config.yaml
n_layer: 11
d_model: 160
n_experts: 32
experts_per_token: 2
d_expert: 96
d_shared_expert: 0
activation: "clamped_swiglu"
moe_layers: [1, 2, 3, 4, 5, 6, 7, 8, 9, 10]
n_empty_slots: 4
router_score: "sigmoid"
normalize_top_k: true
routed_scale: 1.0
balance_loss: 0.00216
balance_bias: false
router_bias: true
init_std_router: 0.0136
lr_router: 0.000589
n_head: 5
n_kv_head: 1
head_dim: 32
vocab_size: 4903
norm: "rmsnorm"
norm_place: "pre"
norm_eps: 1e-05
positions: "rope"
rope_base: 10000.0
rope_fraction: 0.75
qk_norm: false
attn_scale: 0.177
tie_embeddings: false
parallel_block: false
init: "trunc"
init_std_qkv: 0.0397
init_std_o: 0.0
init_std_up: 0.0397
init_std_down: 0.0
optimizer: "adamw"
lr: 0.00155
beta1: 0.95
beta2: 0.99
weight_decay: 0.11
lr_head: 0.00694
grad_clip: 2.0
warmup_steps: 200
schedule: "cos"
final_lr_fraction: 0.03
batch_tokens: 32768
seq_len: 1024
doc_mask: false
train_tokens: 247000000
steps: 7538
dataset: "wikipedia_en"
Below are experts of layer 7 (counted from 0) of a mixture-of-experts language model. Rows are named router (the router's row for the expert), gate (a neuron's input weights, with its number), up (a neuron's input weights, with its number) and show model dimensions 0-159. Each number is 500 + 50 x the weight over its row's rms, rounded and kept within 0 to 999. Numbers have three digits each.
After each expert's rows: "gets" lists some tokens that make up at least twice as much of what it gets as of all text. This comes from a sample of Wikipedia text that the model never trained on. Tokens count by the router's weight.

# expert 30
router:494472520482464569459463491396487513419420507479602449486527503449519533526456452427468509421524428508564492518539575542520506446558480606553559514587484574504376444495427535488478447582411478475513502466443470423576566365519516481390487532503431464477506514527397356495482488485518481431475519494489532580471546594505550457517510457503559499576498537455472559523521558547567485438495510458494483530487528434485598551495509491490503488444556504457559548447461495495502385511516627
gate2:541503535471431482446533450566471437408509497546548449433589445507524562596487477506548564521526497561576421519534529506530516535526541478544470570454482456543548566574558498458466512584523421389489519548456450567419462467606462441492475534459542530551470491490531541604500361530506482559546427481502460507436590454536530391484532524518461460492477484468547624439435454505516434522466506516376562549473588462510509545512588501467504490468452533530420510431540446472450559501425499
up2:497444426524408542523575538499524400501476543487561530491557439489461482611448540553547455535501524560519578497543545507530531568557515529479410558522527534505521450470506493542477480522571446379456511451460620510518378401491515446415524549491482429492485450474509568498521455463504467454499438448519562479491548510501576506495523526479508532465442422487511499540518473463581422478547469565511531629379527442474470518492623517466583557519400494551510430473550466431524401468477602
gets: "0", "ic", "9", "ical", "8", "=="

# expert 15
router:451499501426504499500541469469489515508536550525622492478517427459561479544561474461461507476499408428540479426467534391491475416554466544464595622497399559545545559519430548532452448513537461486439420448519513474539513418507424510454515616487413510483589521477474474573458529496514554553535573508559452478590490489518546479579610507477581506478459505495563468528465570523524442461458525456524493551428476452431559492539516426490475480380440529507607416446402472476536506517531546
gate1:515503454479517476476465431499497591516499530514571511464516488531446472438484346399468492442501411547498551446447527477590487426522513585426447477479459462433535528552621427460434491448553436582488551452405573523550473452519490496425604483415438485481549482446520397482360485474471475468490513472478569524514532499550534498537471439514600585469481554552494452392505541575547493512485568465513485529510538462430505464501531413549464502458572455542549403529480499506580496533473502
up1:483566480479554490484475556563535553477374503476571597550519463533453527568496419450480481442500485414496391416468446518496508437524544572399484550428411489424588553500568539607481418480501504534529448550476503582540552519494511494453569527441530478504544450509594563548448527514569585532559639475523617556495435440534515493504410465440511493489489533545513465454497449490484470510526556521537551479453503480449479551454481447518432494411576541550475488561497386484477563492466480
gets: " B", " S", "S", " C", " P", "C"

# expert 10
router:513496516495518509477524470419493587530481509422592558545512514520491490491444451470501459449496431447505517523508522474620572446510533561510600519467426567536485427492465556488553454503494439518467423549438502479498499490539482438507632658456484482431499597405585439540417526496465402409533460522637504547458521407565494513485513460496515457516533522528492508548511566483473547486544515412414465549480556436421558523558539500485530513427454507488506421525421460407551471586532492
gate2:524475433543522502448475589437530542433457549514556480478434465472521556454495550480496492489531581566406521473474552531572507543614504572524590432600502523521502548558537526473555481462427593507532558537516434462417502512440477530519548530504462503503496469526488536597537542540417538489437480597477444545547447449497654541489461443531559531471487527497525510490376536418486537512539548470465418602476495537497604544449470538344540480531435542512465552502445486538543521535558577
up2:506524484456530478510600467537526524450482520498457387503454402431508440554507503452426471413558449478510489483422611476480414479440513499554506509510561541423465453556488514419470493499514527478509622555486567539486431433448531584520463544582524465384579532536483500513484491530486477603524528468614540481438493520493505501507543439485551581572468361488558493524461559528507545419520548386517439488476493503474559467521484488478549503538456454524549485387446378550537570559450488
gets: " of", " for", " to", " in", " by", ","

# expert 14
router:478446500426568472497487498499494525544472504444554535484505552394551508533508532516463576413557456456469502496548452463463579465549405557538573515524421519512472478487456570516478451469514489490447469509418525458539535354501485557503520517438528509548616543442406488503470469503419465483573488538525505471525429480584562530534559399575552526445632539495525562532487532516463504477514510415446437477423553509523519518517548459511548489400436515516598463365379447525530386455518498
gate2:520455533487482430462432574521454416492435511514562422445518516544566528455474438485445549575504526497479461436479497535483523526488548565453568538463451385532542391491469564508528506562414603393475506428479399528544562521528530555480559480536499453494563640473526492562422543543449541476479490464418528468479415502564401485555474488448458557499447564506478533398538461498436594516539439402440517495478543513451498525527393562495451590464491554560542497460496435454460464499475479
up2:496573522497456461493425526482511576478570507523519390489515532434603446527495425512543503500408558473509505448547500472498529471583525413424401509552418511464504438458493599572586540518510506554517559374413620484537552459482432564529411546496503482575541546509394433556439517480368540579530466491415515475623522515472519564549455510414437493515519448495494449550520585489464561459507472411470526464494548465504551522530519502513517487404535554481519508505548512547490527541492511
gets: "'", ":", " m", " it", "°", " as"

# expert 28
router:523538525412491445473490527388491471465454532536544527520494576509505466524496382464462487431523479445561491424497556453551477515527454597547547538454501505528572477481382581510491473565535426516510535511491461429483498423547447400415478577381502502514518465499513398530515502633487433451552551478509522465514484487571540535534456515507557559457476521517432475489498548553515485359578531507537404474495443477518605608614501455435459522463449544495536414491467514557579505526524555
gate2:477559481505476510586541369485396439486505467434568552531578523503479501507568563441569441598497458414522498525462552485444504569531529482560594513423556458476563443449428454482566524542527454505488459442487529592515496466511506406494404519489562511528465482422527478453419508582542430510527507519526495445488565466552575436436549575579481512486469523515472495380540530541459528536547481498552389480503503426536469442492559528573616587499391577489513521484427502545473503490468466
up2:531520549477519453544497461400533532402514536437499516485504478507608449449529486518476378488486466552546595416452507470536478526490529557518524426576520598442515503521573428444534429576488478543591497426568610520560548422527557510436429511553475580463554528524529480494420456461499458517502462413636499426480511547473533492559448473523530388522489528531566548455463428520523483561467550448439530534455498536502525534505377517367577533523555484444532557482462479528484499464456499
gets: "9", "5", "4", "6", "8", "7"

# expert 29
router:480501533542463473461459485471481538518502475534553515480618523447503526514474416470449484453487417508514482515534498482512559387509496638481482463510558456593551500515458520605545526538505523448492490520380469458473423510561437520459466511476450482490497446434489405530452466503447460456480516505454511568536512489489500516517544459576581580521511563437491621491506518618565508349556514489482444555458557465466509530468445450552485593398539548514652472441501502500506359549560492
gate2:523453498512492475390541509516503578553629458509569502458558594494510481599481441474513448493418549546440461476467533481467507470561467598507491522456467520506576514508527563444504466531576455480440520451539492478454478524588320508541535478453405457438585500474551467624458544498424587428493505421469479502490512415539439522516484524499537463464580542490574505596521502495492482480605496487436504609491654502425529577541470422531511483469500512505492545530485516474473451505496476
up2:519517482448551468385587534477504518513577397414476528493539504532464461542530438490515487483428470513485412499504526430480498451577423606522428451471421490509540485439556580449486428524574513493431478499524406490506442487560417453481483466521395401475517505428589431541497519412423505489490475416475426473483523513465435454520515448435537467451466571450428544502532636485463454445580544456489516489432551435500506670498458508513561503521504459427521516533522510468533454531523549
gets: " ", "–", " —", "%", " +", " –"

# expert 2
router:491442540502528486530484509554445566482466419476629557493571532528611441505488428422513536493486496521545501549482535496533528520470531639475580498510492533569552481474487464569525483568469428457487509485406397543474441450567450504440434552439460485490598617426474466515514469571576454475478488459541514525471481511574565479469579483525515578540577436474560479432504499511525560410523418407381514582453531493530529592543514531509591518449420508478474425519533454454575501515493533
gate2:471501484514424518550518518452529418478468490407613500481606566528470469527573500563483516572545531546569579517432573491550531499475466473496558464527465636560563452442442445592584441554536531507487440366435526508482431347492491508518512460513365511519526576481480498475528455516475383548438481499426469609470489473476560539464542468483515532494540482444480485472498554504496549474501480504520455552452406477564475483573555493478544549503474491386500462525462560565505547516537563
up2:527525482488476508478456409474581495547522515446572489531501478497510477477441524459521494523489554495547464574564521525481562427556462539560513517491434581512596537478468488558578365491566412481457462405492485569407492526515465438504474506431384593490514567456541614585479497511529424501522418553463447642466519483488499424450571438543542539535470474478527459516551501452503462532451484531508520550393402507452456542563499467480621540520461522489507380474442442485520515405477530
gets: "ed", "ated", "ted", " up", " used", "ited"

# expert 22
router:510440541454447532506505472408433499499456485475512475489557594458559555473532428404508582514512459442401468469472606480467561428500547586470549459521513465565416415460409445583528578527541471416442472424451473482628526474473493428530511525423486539483474638450535506468511463560561453505591510540579456492488478438473514434460556500524457558520525522584507513498574526605491565460507518480521437544482478473463479580525565495458498567440432594472513515462439542485538433560483531
gate2:446578548487541468546504421513508555536568459452557542500542509478553525456595538558436425479413504417494520521492512426503477454474533469610528468480445457475495408491525510526556568472486543432513522570545427550500554502421463541470486558450509635519575510492509544560447450584515456575542545481487462560523487446591599647466529429536514548479482481467573554516524521505435495526534455463473488484442487494414523439559552406496380466522479514481546462443439582597505475478476604
up2:416513481515568572579489522515396496516577535492554535491547508515577470535571531416501410446491494469522487467510543483487520548392481413605542436439538519434429448456441487548509561505448456428557551493604353432518437491448567501493467531553562459490433523444537445516496461457516421536460480520550534427413555420572507467499490479452573494520508509506532519516421517425461526494532489476530366494506536479413506420476522487544517597453483583499458503432573506507524609491447496
gets: " and", " was", " is", " as", " were", " also"

# expert 9
router:441525519473533426489447515467460525480472501443602529430506498432499532500450411465460538460547448454532433497450512477607480501453440558549489511502480431532453429539465549598402544553528502511447516460451490421538485498483497525416479568489480496519573400449491378479512496513435485411502499509559536507564462531468503561499551448545535486498474450425591463421543535551549556352563594455432459515447507471443521536558472489414520610454533550496597513455424538469490427521565592
gate2:600542520563571422492391571502486583540505479508483441463529584472523546549539486546444572453452534572488370534405613502471496451524475552616528552515425588491466467491513480459485583498466507497572525535472556516477437428479500425530599509503523437498515509486435433584520513496406480427477441507463459495511475578569476556504482462471500502550449526566600457610481462473473504448649553489480566500500490524430517494478530486499447504491440516505449516433584466470470552475600514
up2:495522521564527454462473556530409552447499471424452426593471476531517548528475518437475564440477536581452476512582541457468578555444477588523558560506457515419416410440504443590526480548556523548525472521355507503487416456522502422542495577557508441437526463392482507501528524512542514478491559428468536475458477447516483465530550429470436589574497543540459537493543587533537522492481479502535467446505555428507432497456539508542412674540434527526434576489447490533445564484499509
gets: " |", ";", "|", ":", " (", " and"

# expert 6
router:509465577510455438441497456430429504484465497449516471560527606472479435578555417440450445502512548456557478433499539506504573508460494514480607561540492449509529521456418571486618521550482445435425464494506568421437480454582400487491487541491465442471527528385576453526522520503449458489527499512572506455494542446553457432533484418536457494537420542536485493528534581493540495487570573489350393491444538444504518494510488466516525647459508565451529519423487468499482455605490497
gate2:457421504429529435490471486542468530310478446511552489497513611510577506494452485527488541561492457453462493365599521562418533476420531506543605581456458445470577457534548540439493445482437478510537459414514532464470479512476514505503416590456432529579488542499468492530414533581464472628507487589463511508484497472460469537517532523471447565520512559595557459586491467455452514511571604519474505501518432444422510528458504479493547486557500510467493492460503580440532450442531564
up2:508485572483481457470482460530446482447517392415477431464498499514557437498466541536588458510549501444480441354504489440451532504423586569533461560496535488494477427644483445491514535512468443383551486432541476502432508522500484469503466495606465500556490475483585441519452516607428462577548491448604481441531558495443455507515466422518440480511535520538555519579564505494470494468523535536435560463449425502562489431513573471616546446548410448533512451525464483479611508563469517
gets: " with", "ing", "es", "s", "ating", "ers"

# expert 17
router:488424438479446452447588484489450472476541498539506464496554625523527482507413495467486537471486537529460513414488547559485497540456454496568543493479515567515545494535465548478554473530430464407467486475483480487472458451511419465433472542482504492522476509497612474486452463450456513453528466472571549542418488413506501493587601512541553633525497552571569497494566539619589579395511658487510421530392515407468515499513546472498482604453506558518553472455469421510529453545574532
gate2:408486384478427442447510487452511544514581537561464423545510499546492605528505523459504505454454371545479443491468466529511407605469586551641522562487451469481533481507495509489573531556447515403570521532441493489503547477449536493512539468472556541466480429494487479476503450432438531524529469502438411614446507449550534519493536419540519565544516433512532542438514519490489535537552416460512435589488595476475578491526539479454605435474477532421500513453528565471589510417452571
up2:412434450471435567477516457416555499473555465558492458511518619548458518477442517564623478514407546541427560455463501468512510596486480566516508433533403548509487505515448493483567531523454457527533418439482502536464522470473490513500491469415606397502477502390543471471457513512445546507498435523504440492442493477489546372517433521596475519549479494519516468502572596433483495519549555494457558555508467562458614506474468562605561504537439416453615455508493481538462464478567558
gets: " he", " f", " d", " He", " p", " st"

# expert 11
router:460472462404459477460503512504461517487470481496593440556418433491531488569504427429388532497509460444548397524447584482551533469561452571538496518497417447599480533452470512576529472527516411532519525572470491490544467434574440474553506551501533449532470523487572492476496512454455548492507569526503439534542534441576466483660569513521568514558576523455454561574555528507570522509515524531442524555452562519495624529495519474471406528415515552517544507395458499500576397600509510
gate2:487500585441414410603501511532483533564404456528530407555619535478497534599488533464493543504617462431477479577470499542485471442463475455551500526415503466536504478514454473485415516452494569524504577572513538430523467473350513510535453490451499453561439486431591566439398494497449549483524566539532499542418526522504471423519449542548568488605523428480381584460539527454532548507504419488523490501505483507440499464510502514508620560500494552540461501491489461436497470587469499
up2:569505568545491459504519436452494464552501424497550458507535555577523526546426478497523515510470550562548439471513473480475501409596490468484462503461503469575554429507483533512437493502475504520486557494489394471507556459537531437476397595469397481597605474495535486447453491419461542487522557506487425648529421445532573476503644519524502523517507459381451538552352503561554467419469452515566458500531517459417462552560487491505464486473605567479500483525523584535523490503560476
gets: "ing", " M", " F", " T", " N", " S"

# expert 3
router:507513509490531519514486517392592586444551523455580502479463510467520598545482407435475616416524484493495466377501520477467458529508490503526559488509538517536469514559473557607507512468494493426436546530415478470513471503540495500463478509448490555564534500461590414561527427448467392480484541459524491574476509528569418478580523410547564407548581512441464524385536514515501511414549443487448484447489479466456559504541565405403516560494562550494625489420551514500542491564517545
gate1:499461592537388543532570512457531506546618544508519526461447507465484496542460473421440586542559503493476449531520536410557519460478545511448467487572461573509503568485542483510615517420505421493428484420493469462512456432578493513510546468457503504517496435414439560556436525488407431482434509435504419512553566483572462556659518454488525519513518488471524503539527438459495518411609506480420476534455575579524565533534541480468526416518538446453602517474466552536517528544407552
up1:514522578401399557584522588461550497499557553488472491537476512492500534445513459474499546420469469546580552567506569516505499451446590446492544482407495537550424609569581446514581577422518493483430498538533546487530499430555485492527535509452482518552499545419521460485515511511540451478430469537595533527516493602506468478610518472433481505567560457480542549462471493571469458496535594464524495433465549480439576517491648609487522452482498542403517485415503558501501491564405553
gets: "c", "in", "le", "or", "re", "e"

# expert 7
router:461493461489436487494509497484504501568547503424530463449521583510507606462528455444448490430565436490506463442501534543534525385560471627509547563518425489604504449512455463485561510531492427548493463436479533509573483432510478414429536531489489511447513523432570519541473509527435358516484566476513497519490544525517496536515490504605598513565565585579576553502489489536547531503562526452423423502446590463495547499572496400474572492430455518529634508451526478468624491546512557
gate5:587431439474490449525410427456489578518459496496586486461427521467588430450432556455524453530514503532473519471519488527541536461558575488477402384533474522480464571422518519546510558495531504498540521479457563547522528530494478426472484463557498500508553488527604433527525547462421509519587398505434491587555547421568565560562501382479408523508560464490481517616482491469427466498480539498457562466580441546556546525549531492506483514465609560501403369557475489504448539522514461
up5:518552441448396523530408480559593521558539437521492465428443568526401507458528574539506385501497533535563515543514440526488478474537575502398476533493460508545566523494582523388506520407517558539509546394590550567443571490445511490489532444552589468532464489483524495533499519532426511520438516497426445555495546517492460529489491473514586503512513459522593494530515517505471460600503433532508555433571446426485536466443511429458556415564562477581564478475560503384485475466513387
gets: "\n", ".", "-", "==", " \"", "==="

# expert 31
router:537436494445455523528485439379514573502483494388567600503574527516510488513411513517533574426426533458483494507486613429511482434504412490534526510523498467648455502514483559528521496498455436500394460507519492448452429434560421471555496610496503512530523514597486449462508483545486445450464521551557499560508456501469569467616541515516602465524510545459514441533509535512539505437581489452461427513477537450516553574573491460451524473417467473491578543378508476583510491594534533
gate2:489482480513478553573370528424564515457488588553520440422531415459489499463463543421554487467440512494488561536483555486492578535434451504509418498562512472402527500506542473481533449615565505509550539589569517468474467446540502574465465506544517575530461465531470462462560502492459623652436461557416487520514494396474499583521455496460595455552469434458486398506471419514510437569556524485523581530574528524584493520548442444466467549565545516413495526530542489551460533507517525
up2:487453470470490504476488449537657520444565462574529456513570577450494558455500425444418508532537506483455501427418575479591591504507537440446507555515414513586461488478444494593547523544500505400442517510451511460535417387602410498519491548438512526411560542441509471490476434472476483515481507457513485485480584518466539523464550530550489438551514608503500544505523503422529493463439483519431403524507496439465472559555491511425520425426539575421484440386509562503571482472492464
gets: "i", "a", "h", "an", "o", "z"

# expert 20
router:484480501447497569504453513417557516493526511443507469587531494391528491493468472488435528457541425489445528567474603462541522481428426467594630562436532531496458586514407550561441451542538444445517525482430484512510477445543489446463450630452434508437574415524486467528458586511496456484516489475555460447477498569534555388605541443545622479511562530503503517543585528566526497384553498498468493551496485452496481539605475483583475538431539487472524477450475534569511466470520560
gate2:474414442510427492500436405435485517369538557428460406394620533427489496510585462482391467484491529557445463534480489502499534448528631493484512511480490510478468525509482480506433557594482460497434548354507416544450525520495489586522525598539490581424546484458509482488528468478472527509524529582457464536524482475495581541550581489457581618438490565518481395544524444496569452516522548518435497479489456456484470495567478511536544531498453546482488421520413538487507498513417481
up2:484466424573467459467417424448419501473507526466464484520507521473492522491607525490462518459550543525483570568492531413597472400461477575568508445443513562451396451510520531482516421528548486557523568483474437500452497524357484513473529632542443475562448433485442527414539565606499493517406454505432523539574441557489593494506488579521524520451546502491547421487448518483576423452548415502505531544468454493552485515603411481563545467477412474554507538443556483499505470488540479
gets: "s", " s", "S", "p", "b", " May"

# expert 0
router:478536481504471501457471515491454558492529454478573498526541451483529520527400378420496532465532426483491446456451558468491487421509452550583572621503543502517410449481468586555509455497518510420390460452493419458510475434564398453519510532499507562495562506469452442552439508402470448487557415458491469540491395638554554448448523510577539537569496512495515540540496562575531479499530431471562418482475543490450524559569485459503448539443529530483470444499529551465550430566635523
gate2:502584512492484421568462551506521575472585519503568546567505511618498451500521438479479434411473557569456475411455542512538532530502494528475620463514494586540496524482468634571567510554598480462463437456522587549465522529463428474510504453568477463573423438524483510513533504603502367441518496485504469486551479518509545552544492435565422584502531570558523453521578504530552498450466510498399531419491518516557504603556550486473523540512481483562555420414475487549532518537583463
up2:432488510499442429538568504480560531486535469515505600631502482572469409562498507384563526415470613607497500522480484408468612538595503555558622458471520562470501469524542555412591453495512566463498516387472593491434489523489474479528525447467514441588458525454522521528452522512510508439488506505491557533544537479541580474562432507517450480462452544510499473526548478403557463511466467558480463495508548573397502584532421506540553509525492531589486456544491542468435493498581512
gets: " the", " The", "s", "The", " his", " its"

# expert 23
router:494442440498447471477493551479530493428486493517511464610507573487455472535543345527438572468513477425503368506540508449539439394459497551455488486497487545666464480504444494615540480540448457404489457500464436556522509463584444500431449521485422483407531477565498430525499394587514481484476574480510493541574543542495534469525488526521513492500456542514527480502537523592460528444570542455483433511471483455531522538521551504514520570426504491477600538453497550561576497623576558
gate1:448492528405468477392483534548578584458462523449534431470517551457476600551518478433420485478466473574505517470393520488437509484580552518561548424556548505459508452518544562521538403589513485473441444540514506401498515437558484468439490493462529552457597593535480430585517524477412473547460457531519520474461473541564509550454490509468576470548540535527580486517434489475444511486552434520474411559373536595483576491551505500399445472547547556468470489440411441479468439464463530
up1:473508510484448527509531542490522477448421450456559488501496511533526555437519462406524542445508431400487459567449548541573556555455464529479584538519421563483448510507544554581487443528447492470509453509529497503532469485475558387420593507448361574455515431460424466394449474450492401503554499566515534535505544551499483445447501442596516497372522524517499510425521538507523587500509587494521497514394553460499510590480500513479556431571392461537576490530439572435570453482456483
gets: " ", "ia", "a", "ra", " States", " York"

# expert 1
router:555498455546485500485511452514504577481443478435540482506526640489516575499481423494437566464509432438479479547461528488520488489518467526482571559483473509506458417496549483579480481571525466507428497534421507436568500433510502497442531541456447491461534581537464459484517528533527435585551585539508458518563499500493601470665525547463576452469553566533542569452461469536426626387485404416518476561481477458488455522562568484494505520511483488464553404470449577489571438590473617
gate5:532468571473475530445475493508531513512481430498487442551567473501452542531451479457517630452523533467548417536429508519445453423499539521511590544528511592502554499442552482629474524507525491552448473417471509540484519513469440382470570451480503525473503549499511496612463422482498460524494418552496481572465570407419661457567501564466533545523624485483506562491608469504466564457483441558439491444536486448546539490545555421412452544495509446570512496454406500449519473433468495
up5:438576509566517478471427462512487444505595550453438393481553478534467562506503473465499541502503518487537426499422513494460506510554537506506526536572531550410471450488556445614464504610533478567465452557476576570490468498451523471450529427404509595450474541534585523575442438560562479524452473520476487505478588452495592448575484507488467545570530499509587630437588480484544507504490455477449420512550516486534475452503572411542513553529532356523511563511523565443443456444424511
gets: "\n", "-", " (", ":", " =", "°"

# expert 24
router:527480433449548492510549487484461587481449424421510418602529559473519512568436470430447595536542461553439477482426581553500498425514446517497524476503472573516436493431506565518520440590559421476528526531413430409593450453566477483469523506492490510436571489541504480550480420549497490434503513411562464525555487441505574528505522472630518530492539522534442510485521536503542553508534553516443498599453489523432557590570571475462541530507467535523523515462418450458639508541532621
gate2:472550558499469467448482465432599539559539523430572415494414551583559495521394480522550430426535490449510566430569578484637517486485540477485475507481456545557493480500420595486475506450536461500495560414493549571490480485450457465500524557475544545468513484508465511424552618482444426465478561527511499488515475430560540455485515500538566471543558409409444486544571598492433495525556429451578462538545504493541544450486557451518596508426435433549479504399490581518517495430552488
up2:475471509537560487520511500485583557508468546517555487547517538529466441417492421534544421491406493514531583489553465516510545460408468519403360467496470593485507391482369579459505446525527399479515391510533471549518502577540427536476554578566479504510558491531538484491538493470421504473413576473594440507490468465392521457466471465448503439495559470408442480544484553501450467445575471440589445494442545520505588524515490469443454442473483482496493408445558542528536454434447491
gets: " |", "|", " in", " to", ":", "-"

# expert 8
router:507492495404472439434484475450512537420508543476483520579537467453480571544425434489481532412524481512533444416455480517582490500521500558566482462495478498541476488497464570461467469570444463513528483418468506435523442492619456476485567532443438439476601473452461486590524522493415435546546463512450566527443546500610578475512497502501457603541543525528488529445533550586545563450641556380520430598473527471482538475519509495488571491445551564501472552414504525536621523520496598
gate1:533537492444469469392548443422440511542417533500531458587535509457511490539559491417540505433511496492335541486496481435443451448450514514531563539475557429508538539552479466541505548545571483523478479483512499572499568449526461522514466436410450498459480514506457561511538487475522480475493559431488495583572562400518566535509456427469526464518532546453567511415508489463608528494496527530456502569589474509450479550600486540528439619505445505468558450435555472460616481506420658
up1:515519544510480471435580539408445501514495539384504449533520512566485487548551391404494500405525540471410508514540454448437461455399480479560525492454526489503420439485498452547461570583476465575517470454531503514453486479462515495470535452462527581586546397487493523469501534485593458417469476441502560552562558472447527575492484399503520529568498524507608420401510529524621547483516495547539557587591507518486481499589506466542512523588438548504549483487525492460526487544373574
gets: " the", " that", " a", " which", " his", " this"

# expert 18
router:458446467454473503476442492509474573492510472509546452465578486468545573416519441474477659516478469452494392471522509430516483514470461536530577548505420520563566522523512518583544453452511510433525466478431496380528458420533392456404521632490503481468552555427393486524483434427448457513503584517564442599538561555495573495604521520415560519518487573488451563524505471593564488408549511517497496507404510482471531495546494486476561553516472548509494467517435491508545474534468582
gate5:507500535396460462474535518474542474425532559514463544564499596503547492477439484427452423460494439481559510542446561516505510586419512524488526572495534499543559538506575455623479529492516529441535529581427452464390512491507347478434492486428507487501569560519463503488530574534556553567462554454405537561610525564582479489455473561532506447491461468521564445523432477511495514467537458501544506547536538472481563542555502571456497508471537590446440511530535514579524579604612598
up5:444480459514538504582534483468480409468547530511490452426511485570599488449521591492481445555467516502473548448482522503538492560522632507603533580585443504524519542466544443570587524470598541526500479460550520510468518506541374527527489536466497531564545545530508553579353455477464562546497524464514487511461572495494452451542504520551490518508495423523548506513458454443521454538529467541369513543359581542494538426523431467432593565525532508414501588502545526539475469544519606
gets: "1", "2", "3", "0", "5", "4"

# expert 13
router:398441542424542511496480537493479556514487512504538526488618492486511486452453359438486574510457429439518511433544585478640546467532441562510603522537471536554509536497470489459471521603543494408469505475504526475451529499534425486437526570464440537519492518444467353510513525507474460517482558493498477513531478481501503457500568465519584490581564591481541579388471484603543489418557581465461477523451511520476538529590478451453538518439475423558598486442397483519493458505532560
gate2:478499474494480553462549495526404517442432571512537488431502475467506469512471485364564485514454505488465481488527542491417496423522497507529550508577520469497467364487462525530578415548558551520472493489493525410522476527496479470469504684449569528488468522497596568514551427596424498512466514584498567530514554401608536465528604520477517581531516578501488456507479528575516505449490544483434447561487583443419450463520564456549584528450473560523448507417423473463442514553562520
up2:526497485449539581480507506480475494428422492507517528440447485514537438566441513588484515487439523451478500527383573449477550550525458494390611508532440481540444470487570498526449452545476528463503595442461529459510486512534517442561563494378612508445448565562534568496521439574442510435508431573532475531432470462601512416576528435408492516400474462429500405520567481528488415470417525481550484536404476407474491520515455478495543432394467533535457489498482562537464514547492532
gets: "-", " ", " R", ".", "–", " r"

# expert 26
router:434476505578464509428416577444528579565515440506556459451532584491468479549451355496454519442489461479468508426459521464549518509448483505497461523509409556545436457470511613630466481491503461436456497485461468499484539463538502508413505595473492484489577443432517441598488467556509550396519499530491529557554442587517545526559538497507511569485544508508453550546527552496473517379525529432546525543468545406473594555560520493541526586417515538469525455451464403544518458527532615
gate4:581470450552540416465509469465518536595578522500542451461559516567495536436426480501563463490577506523562511483465474498613555556503466476522518446509557460562482481439457500557543500570521473597426478501379566542558510401537564490532572525505478532480526507490484422557559461507497418537516481458462579561476567473578457526572464530441414529561575422425438514460570476597546485435570522487548463517521522412588517552576510474473608539494504489495515470457627516496592484467526461
up4:494529494578536538493425427483531543568577515515536398433559571538521466415556501524608407531567521502571542425543430493501576554424540483412508419511523392563485417440501600470428519549597526496473521458457613474518460422538548517537526491534444432569474527563523371531503530554481505501581482554487501506440535539530533595472471524444461535540543402492445482543554416537479471476507513457514525511503520520540555455485464538527537578500519509511519384452561523502531550516443437
gets: " c", " in", " t", " at", "%", "th"

# expert 27
router:530383471518469474391518429435528537468473468495529481481606496506521611545410482421409502499592505447466464505481509446569484541532494528555547478608437454525472432502395498524496570532470419429521521519472444427486437445544424519448529552420486608527498519498477510556453458486425446515457549489465455594454478428470492528582527492592562548506526521524485568463442559495561513434537573448500568510389548463549536514608472538451513507487533565469514404581521531523498455509552544
gate2:555476528417491433481537482489562489362506594487506489410497540484482511507471526442481457554517478462461496460451550422533527468484499544503504522439586435545502480469389425548503619479437477490494439461440525511435493502515443485459453542462508536572568633481524492549539510503461486537517416416503490448498523447571550391565485551524479451488486555569427616467551422498478510502538616338435440457518434421478506485539557476497568525479521511458515417446502565419529520470514525
up2:479455491470469504499482604473517410468454562580509492405479504491422417453521509400547456485461467461571478516426542501492423472471557528519492506405528551553478550555432478468560483530456482473456528484514503464472440417522486448446413538491484596551539567452505491491521443548386473556488554582509557504469484426482521411536467482542410404453490477575483557441592475494500452493427639538444513470449553449503412429559523515478467601473551538517541488487495547531501613499407421
gets: " a", "al", "ol", "ul", " an", "or"